From a checkpoint of a small mixture-of-experts model trained on Wikipedia.
Size: width 192, vocabulary 8192, 69M parameters.
Experts: 64 experts in each of 10 layers, 256 squared ReLU neurons an expert, 2 picks a token, 16 empty slots to pick.
Below are experts of layer 8 (counted from 0) of a mixture-of-experts language model. Rows are named router (the router's row for the expert) and show model dimensions 96-143. Each number is 128 + 24 x the weight over its row's rms, rounded and kept within 0 to 255. Numbers have three digits each.
Before each expert's rows: a language model's description of what the expert responds to; "mostly gets" lists some tokens that are sent to it at least half of the time. This comes from a sample of Wikipedia text that the model never trained on.

# expert 21
Description: Non-Latin bytes, word starts. Byte pieces of Thai, Bengali, Japanese and Chinese script, plus word-initial pieces like ne and ex, and list hyphens.
mostly gets: " ex", "เ", "conf", "Ex"
router:115136139138143111135120093153127148113153132085146144137125077115139144136111158122145095113146097125151093120144129159121133058090120150166141

# expert 32
Description: Section starts, reporting verbs. Line breaks right after == section headings == or opening paragraphs, plus narrative verbs and connectives such as began, said, until, according.
mostly gets: " began", " According", " said", " stated", " due", " before"
router:105112157119113105119181136141104135085133127134165130152122058121100168132132132100165102120159138134156124152104139130106126126113144150127137

# expert 14
Description: Word-initial pieces, spaces. Bare spaces before a following word and word-opening prefixes or fragments, such as bio, anti, con, micro, and starts of foreign names.
mostly gets: " bio", " anti", " con", " micro", " improv", " pro"
router:097122153159132101080159115152126140117125123123162160146128090112101198143163145109139098164180131121169111125127131152133131097094157151151157

# expert 9
Description: Acronym letter pieces. Capital-letter pieces inside acronyms and codes such as call signs, drug codes, time zones and gene names, e.g. KQLL, ABT-494, PST.
mostly gets: "AM", "PL", "AL", "IS", " DF", "RI"
router:102109169146086101124128092141130117129116146085127136141126134101097131148156110111169080157119142123164110120089116127130117087121125167155140

# expert 8
Description: Mid-word Latinate syllables. Middle syllables of long Latinate words after prefixes like re-, con-, de-, such as ci in appreciated, ul in congratulated.
mostly gets: "enti", " compil", " Inc", "itu", "Fac", " flu"
router:096111151136140128116159092136151128096154094131108115132127105155093172136133117101129094133140132090139103154133158166115193081090142133127132

# expert 29
Description: Words in titles. Words and word pieces inside song, album, episode and award titles such as Best, Love, You, plus closing parentheses after citation years.
mostly gets: " Best", " Your", " Love", " You", " Supporting", " Night"
router:106100191171081141112156134143093142114127109117122141163125095119114133130130145076157100158187156129209120131141128164142131143109161124142139

# expert 24
Description: Ordinals and year digits. Ordinal and cardinal number words like third, next, final, three, ordinal suffix th, and the leading 1 of years.
mostly gets: " third", " fourth", " next", " last", " fifth", " final"
router:131134175155134119124170136126107117095105157103113148140116133113130157133146145099145098126176150116138100156151124152138124132113136111145155

# expert 20
Description: Coordinates and numeric notation. Digits, degree, minute and second marks in geographic coordinates, plus table numbers, brackets, colons, hyphens and the space after ISBN.
mostly gets: "′", "″", "°", " UTC", "л", " ISBN"
router:127089173148133140122182117125129109109099121097117156153088100081101131137136113096136082137145132100133097172117115151084111121139138151164135

# expert 61
Description: Name pieces, coordinates. Pieces of personal and geographic names in lists and infoboxes, often near coordinates, such as Du-ane, Wick-ham, Bloomfield Hills, and Mc.
mostly gets: " economic", " $\\", " Jean", "Claude", "ø", "å"
router:103120187147114114110173107141144136121127134105166148163113104102106157136150157114132092153157143125159103146145162141142144116104162152145148

# expert 48
Description: Name and adjective pieces. Capitalized pieces starting proper names or religious adjectives, like Catholic, Presbyterian, Mar, Bar, Jr, often in biographies and credits.
mostly gets: " Catholic", " Jr", " Cle", " Constantin", "Car"
router:103106179168107106117164112153138148113115123122147152166116103092113153141144151095138097167159149114157099147145169157131140143103154163159155

# expert 47
Description: Mid-word name pieces. Word-final pieces of names and words after the or a, such as Reck'ell', dr'unk', possessive apostrophes, and words like constitution, People.
mostly gets: " provision", " constitution", " Jefferson", " Communist", " register", " People"
router:101119179145111122112174108143138132124119129128149151150118106108109156149157168109141095163161140119172104150154159150138145122109162150141144

# expert 55
Description: Number digits. Digits inside numbers with units or statistics, such as 800 m, 2.5-12 m, 600,000, plus spelled-out numbers like thousand, ten, twelve.
mostly gets: " thousand", " hundred", "www", " sq", " twenty", " ten"
router:107125159167140101116172145132121124119112124124111127119110108108089160155121132098111084142177123122169108159124156160120143119101129157149148

# expert 26
Description: Passive and past verbs. Past participles and past-tense verbs after was, is, were or be, such as served, located, closed, listed, played.
mostly gets: " served", " played", " moved", " worked", " located", " died"
router:102142152158138102110166149114117117091101163139113102108108097145098147130153166084132097124149149121155073140146131136120135140124165137149156

# expert 39
Description: Line breaks, name starts. Line breaks ending list items such as dates or ISBNs, and first pieces of proper names like South, North, High, Mc, Roy.
mostly gets: "South", " South", "North", " High", " folk", " Mc"
router:104135185156117111116173104138136129112122128126156155160095115093117158149165154104147089151156148118158106147152169137131143139102162155147138

# expert 49
Description: Opening punctuation. Opening brackets, quotation marks, hyphens and line breaks that begin a parenthetical, quote, compound or new line, such as (1953), "natural, -based.
mostly gets: " \"", " (", " “", " [", " ", "^{["
router:094056161133112110129161097134155101096138117103100143168099092076098133118138132154161092144171148082150152144159120158099138096091176159122148

# expert 62
Description: Plural noun endings. Plural -s endings and plural nouns for groups of people or things, such as people, members, children, areas, brothers.
mostly gets: " people", " members", " areas", " groups", " countries", " children"
router:097126142139142113090173117112098136084137134126135113118135120109081160133150178127176091133148131121166090169137154133139129122099123176145134

# expert 6
Description: Determiners and possessives. Articles and possessive determiners opening a noun phrase after a preposition or sentence start, such as the, The, his, her, its.
mostly gets: "The", " the", " The", " His", " original", " her"
router:119104158138112136105137123130121145103126098114135140151126127099132168161152145098140083170173155118154084124153143153134148109105116165147167

# expert 18
Description: Quantifiers and nationality words. Quantifiers and determiners like most, some, one, all, an, more, plus nationality adjectives opening short biographical definitions, such as Canadian, Polish.
mostly gets: " most", " some", " one", " all", " an", " more"
router:113127132157146149102174125111089129094073164122108133128115156096112158148125143097127087123176105134125116167172135154131129135104119157158158

# expert 56
Description: Taxonomic name syllables. Inner syllables of Latin or Greek scientific names in taxonomy boxes, such as -osaur, -idae, -ensis, plus some Greek and Italian name pieces.
mostly gets: "osaur", "phy", "agno", " Phyl", " Animali", "idae"
router:104106129154162109111134089112150116151123121128143133153097111103091173121153116115118111104165129110167132130130158161121117105099135130168155

# expert 38
Description: South Asian, foreign fragments. Word pieces inside transliterated South Asian or other foreign names and titles, plus some English word starts such as so, calc, ethnic.
mostly gets: " calc", " ethnic", "sexual", " Hindu", " folk", " pass"
router:104117179144102121110174098153132133134127124101151161157107107099122159150160143104136092146164143121158114146158163148137146125114147155144135

# expert 34
Description: Personal first names. Given names and surnames of people, often starting a sentence or list item, such as Hugh, Tim, Richardson, José.
mostly gets: " Hugh", " Tim", " Brad", " Johann", " Emil", " Hong"
router:101120186145117113113162100136142129129123122117170145162110103107108157150155157099137091156161146125167105143155152152119132118107154156160153

# expert 36
Description: Auxiliary and main verbs. Verbs right after a sentence subject, mostly was, is, were, had, has, been, became, often in passive or biographical statements.
mostly gets: " had", " has", " been", " is", " have", " was"
router:100122119134130137097208140118117132105112154112158113118139062098111141155124169110157097163159128116126098185123121141102148139104132161141149

# expert 53
Description: Table and infobox structure. Pipes, line breaks, dashes and headings that structure tables and infoboxes, especially election and sports tables, plus party words like Democratic, Labour.
mostly gets: " Legislative", " Democratic", " National", " Labour", "International", " Third"
router:091139191143116135123157100133139142102146113125115145142129144131105148142127147101143105136109110114163114118115130148100124098105153114164148

# expert 28
Description: Definite article. The word the after prepositions like of, in, to, at, introducing places, organizations and events, such as the Atlantic Ocean.
mostly gets: " the", "The", " The", " entire"
router:120083164147119151098124098123114145102139109093128137149127140097123148168137138114149085157160162111140081128145130151111132101100123150131152

# expert 51
Description: Before personal names. Separators and titles just before a person's name: table pipes, colons after Starring, hyphens, Sir, father, brother, country codes.
mostly gets: " Sir", " brother", " father", " chairman", " prince", " friend"
router:087106144109118074111160115119129122111134123114157145153131088083099129147144118071119111120150129130180097117152168125134160106102161192156130

# expert 46
Description: Table headers and cells. Column headers and cell values in election, sports and results tables, such as Votes, Candidate, Result, MF, Ref, percent signs.
mostly gets: " Votes", " Candidate", " ±%", " FW", " Result", " MF"
router:105138189130117129098162106102097150117143152103148121121129127142120167131166155131163079159150145134146106168144123137106149121119129148130162

# expert 59
Description: Material and color words. Concrete nouns and adjectives in compounds such as glass, water, air, blue, white, often followed by suffixes, e.g. airflow, blue mockingbird.
mostly gets: " glass", " red", " water", " white", " light", " black"
router:106126138154118094124148115152144125125132123099121132170117120116101190129188160088136107145182157129133105132150143145110150122117154118161169

# expert 2
Description: Clause-linking prepositions, commas. Prepositions and subordinators opening time or circumstance phrases in biographies and histories, such as after, during, despite, with, of, plus commas.
mostly gets: "After", " after", "spite", " After", " during", "Despite"
router:099122156128111105103190120120108123110101089140147137154095064119126138136166124078143088130183149132140117147127153135091123117103138176140145

# expert 19
Description: Names in tables. Word pieces inside personal names and titles in tables and lists, often Asian or foreign names, such as Liu, Hansol, Fitz-simons, Prz-ystanek.
mostly gets: " bass", " Jenn", " Genre", " art", " Hunt", " Communication"
router:107121186143109116104176104134143133119128145121158154161101109104109152143158153108132090146160154114155102148142156133119148128101157159139141

# expert 31
Description: Place names. Place names and their final pieces after in, of or New, such as cities, states and regions like London, Pennsylvania, Sur-rey, Oaxa-ca.
mostly gets: " Jerusalem", " Michigan", " Connecticut", " Niger", " Queensland", "shire"
router:112102183130123117102148125148133122113107112117110141151135077092097156147154152104165100148132161133190067147101129120140114127102132154128123

# expert 5
Description: Digits in years, dates. Single digit pieces ending years and dates, often before a dash or bracket, in lifespans, release dates and award tables, e.g. (194'7'–2017.
mostly gets: " Clade", " Family", "inomial", "present", "disambiguation", " Genus"
router:121133184152126127140148141129115116129138146116117110166131115112098133126158118117134101170138141128171108124095140105130119164105140138130131

# expert 23
Description: Nouns in section headings. Common nouns and participles, including plural s, after was/were or in headings like History and Operational history, e.g. recorded, written, award.
mostly gets: " appearances", " based", " occurred", " available", " damage", " operations"
router:115152149138140111082166130121100125136148139125115105154113107103083188136170165082161104162132122112167074139137124090153144136141142131159148

# expert 57
Description: Verbs after subjects. Main verb stems in running prose after a subject or to, such as wrote, allow, provide, create, with suffixes like -ed and -s.
mostly gets: " wrote", " allow", " gave", " provide", " create", " find"
router:116120126141147112125225113108147111094123128144121107123136054117132147118141165097150089147176127119164111149138135140103131138118130157124162

# expert 43
Description: Organization name words. Capitalized words and pieces inside names of organizations, companies and programs, such as National, Science, System, Media Group, Nex-star.
mostly gets: " Micro", " Science", " Mission", " System", " Medical", " Computer"
router:096119181155099121110169101152134152097119119119147166154119108110088148133145163090128094153160136109163104132156147158131138140097142156149156

# expert 12
Description: Word-initial fragments, line breaks. First pieces of split words and names, such as poly, non, sub, La, Po, and line breaks ending list entries.
mostly gets: " poly", " non", " sub", "Ju", "La", " hydro"
router:109114181147132122103175108152135137125119130111156149167094101089109150138159147111145093150162142118164108149157174147129139124115156153149147

# expert 16
Description: Role and person nouns. Nouns for occupations, roles and relatives after the, a or his, such as director, member, son, politician, coach.
mostly gets: " director", " member", " son", " politician", " champion", " player"
router:091096149106113091118176097117134122102153128141131133151124108098106161118154134080114110139151109130157088151133144144139160086115119152150120

# expert 63
Description: Sports competition tables. Table pipes in sports results and boxing records, and competition words such as Cup, Championship, World, UEFA, Olympic, Prix.
mostly gets: " Cup", " Championship", " Championships", " UEFA", " ATP", " Olympic"
router:127137176153134122101154084119102124138136124117154112130110146091115130121149111096191097142129126108154103118137124142105162130078148116113139

# expert 10
Description: Table entry endings. Final word pieces of names in table cells and result lists, often sports teams, venues, drivers or countries, such as Racing, Stadium, Reynolds.
mostly gets: " Racing", " Stadium", " Motorsport", "enko", " Toyota", " Coliseum"
router:112093201151113139105139093134135121102120123101107137136130096143113115148189139121169103145140154118162112131132131130151126120095133156136134

# expert 45
Description: Sentence and heading ends. Sentence-final periods, closing quotes with periods, and paragraph line breaks, plus section heading markers like == and ===.
mostly gets: ".\"", "\".", " ==", ").", " ===", "."
router:110135192111152119109166105124122136110090119132180144158101106112098160141144142129148096172179156122142115104128127149120118121105129165140153

# expert 44
Description: Table and infobox closers. Closing marks of tables, lists and headings: pipes, closing parentheses, heading equals signs, table dashes, final digits of years before line breaks.
mostly gets: " ==", "----", " chronology", "Area", "rthropoda", " Insecta"
router:104092211120127132093149103154160117127092144131116110135136104085055159119144156121138084132150130120164084119107153132140120148115124151128161

# expert 1
Description: Locative prepositions. Prepositions opening a time or place phrase, such as in, on, during, from, throughout, including sentence-initial In, plus word-initial "in" pieces like Inner.
mostly gets: "In", " In", "On", " On", " in", " throughout"
router:093125168135097100099181089152104149112108124152127135173157062110119134140160152094167104129163148102160110168123141143103145131106149115132140

# expert 37
Description: Table cell separators. Pipe separators between table cells, especially in sports schedules and statistics, plus vs, against, arrows, and country codes like ENG and RUS.
mostly gets: " RUS", " vs", " ENG", " AUS", " →", "POL"
router:084125196141091102102153106138114117106126119110115125166122122088107131168156132093158110135150116123186073148131139163152157119107181147148137

# expert 50
Description: South Asian, Muslim names. Given-name and surname pieces in person names, mostly South Asian, Arabic or African, such as Singh, Ali, Khan, and endings like -hal, -dan.
mostly gets: " Singh", " Ali", " Muhammad", " Mohammad", "iya", " Ahmed"
router:132078189169134113104142114135113115101120093105130145160108079149120152142142129116099108129111126095168127098149122148138125123084138158142136

# expert 33
Description: Infobox field labels. Field names at the start of infobox lines before a colon, such as Born, Died, Genre, Producer, Coordinates, Genus, Website.
mostly gets: " Succeed", " Coordinates", " Genre", " Genus", " Label", " Died"
router:121143169116137114117143128110122145102152166106126112164133119122112158137180136093128096145165163137160108145115147166091124106136142164140176

# expert 22
Description: Line breaks and markup. Line breaks ending sentences or table rows, plus wiki heading marks and table pipes, especially in chart tables with Billboard.
mostly gets: "Billboard", "🔨", " (#", "==", "==="
router:121143162143124116116154102167089120130153100126111170143126125083115141108123164089147081141184154130165143111145193152133146170115125138118143

# expert 11
Description: Month names, table pipes. Month names opening birth dates in biographies (September 17), table cell separators after numbers, and colons or commas in dates and coordinates.
mostly gets: " ISBN", " December", "aged", " October", " January", " February"
router:106111159157136131128150123135095155118095110114179155125070094142123165129140113108159100128147142118171103128097133135128161116095166146159138

# expert 58
Description: Mixed word starts. Capital letters and first pieces of names or words, plus line breaks after list items and before headings, such as A, G, Kil.
mostly gets: " Kil", " Buch", " A", "Marcel", " G", " Hay"
router:105121192143119117101173103148146135127123139117153155155121112101111157148163156105146088159167151121169103145148169152133129122114156165151153

# expert 40
Description: Capitalized word starts. Opening one- or two-letter pieces of capitalized names or foreign words split into pieces, such as E in Eckart, Pa, Mi in Miami.
mostly gets: " Pa", " dis", " Ca", " co", " Vi", " Ni"
router:073098142157139113157153121145148151130100149102133142130108102079100147139167132122133102132160114069166124132155106133122133145088136151090156

# expert 52
Description: Measurement units. Unit words after numbers in measurements, such as km, ft, mm, mph, yards, with a few chess move pieces.
mostly gets: " mm", " lb", " cm", " ft", " miles", " yards"
router:127081158144127112100121104127120127128123133109128142151092122089083172120130119092155080113163165117152116156152156116096157119096113124143149

# expert 60
Description: Prepositions and connectives. Prepositions, conjunctions and commas after a verb or noun in descriptive or technical prose, such as of, in, with, using, whereas.
mostly gets: " using", " reduce", " allow", " determine", " If", " if"
router:090123128160130133110170063125122120134106105142124137144133087110114167131137151113133085136164119115163106151113154147091142124103124156118147

# expert 3
Description: Digits in numbers and math. Digits and decimal points inside numbers in tables, years and scores, plus LaTeX math pieces such as frac, ^, subscripts, currency signs.
mostly gets: "frac", " £", "^", "left"
router:094117207143116115124191126118124114147104080102121156138128093098077183127135135115132083131160132116142090122122166128118157120097115130160181

# expert 30
Description: Table cells and list breaks. Spaces opening table cells after pipes and line breaks between list items, especially in election, sports and filmography tables, e.g. Votes, Pts.
mostly gets: " Abdul", " Spouse", " Bou", " Pts", " GD"
router:118132185167106123084173095151134116087129117128116147142156124118105146162158156101158099169144127107165113136120136121137119093136139155132160

# expert 7
Description: Common noun stems. Common nouns right after the, of, in or a that take a following suffix, as in network-s, film-ing, way-s; also list-item line breaks.
mostly gets: " window", " gene", " Follow", " web", " trail", "flower"
router:095122172151116125108170093139142125125112140102159158154101103097110150153160156107142087155168138123158105153147146147132140129100148161145137

# expert 41
Description: Coordinating conjunctions. Coordinators and list joiners such as and, or, but, including, especially, plus dashes pairing musicians with instruments in personnel lists.
mostly gets: " and", " or", " especially", " but", " particularly", "),"
router:091117142150155126084164112151109131132111115125133120138129090113087187123124135099115098113148093154159096146136149150113139119086150165114150

# expert 35
Description: Commas after places, dates. Commas ending list items, place names and dates, before and/which/who, e.g. Paraná, Santa Catarina, and colons after infobox labels like Country.
mostly gets: "\",", "),", ","
router:087119161128129117096168118115112143113115136149109139179138088085078151136141142101143096128138113124175093135156132135141132128082135146133131

# expert 25
Description: Signs before numbers. Spaces, signs and currency symbols just before numbers in tables and results, such as a space after a pipe, +34.8, −, £, $, and the dash in scores.
mostly gets: " −", " £", " +", " $", " (−", "±"
router:088147187145134117105169100118145116116098114090140139173115116076134165133169146130114082157130123115159118156150145162132129097116159168145147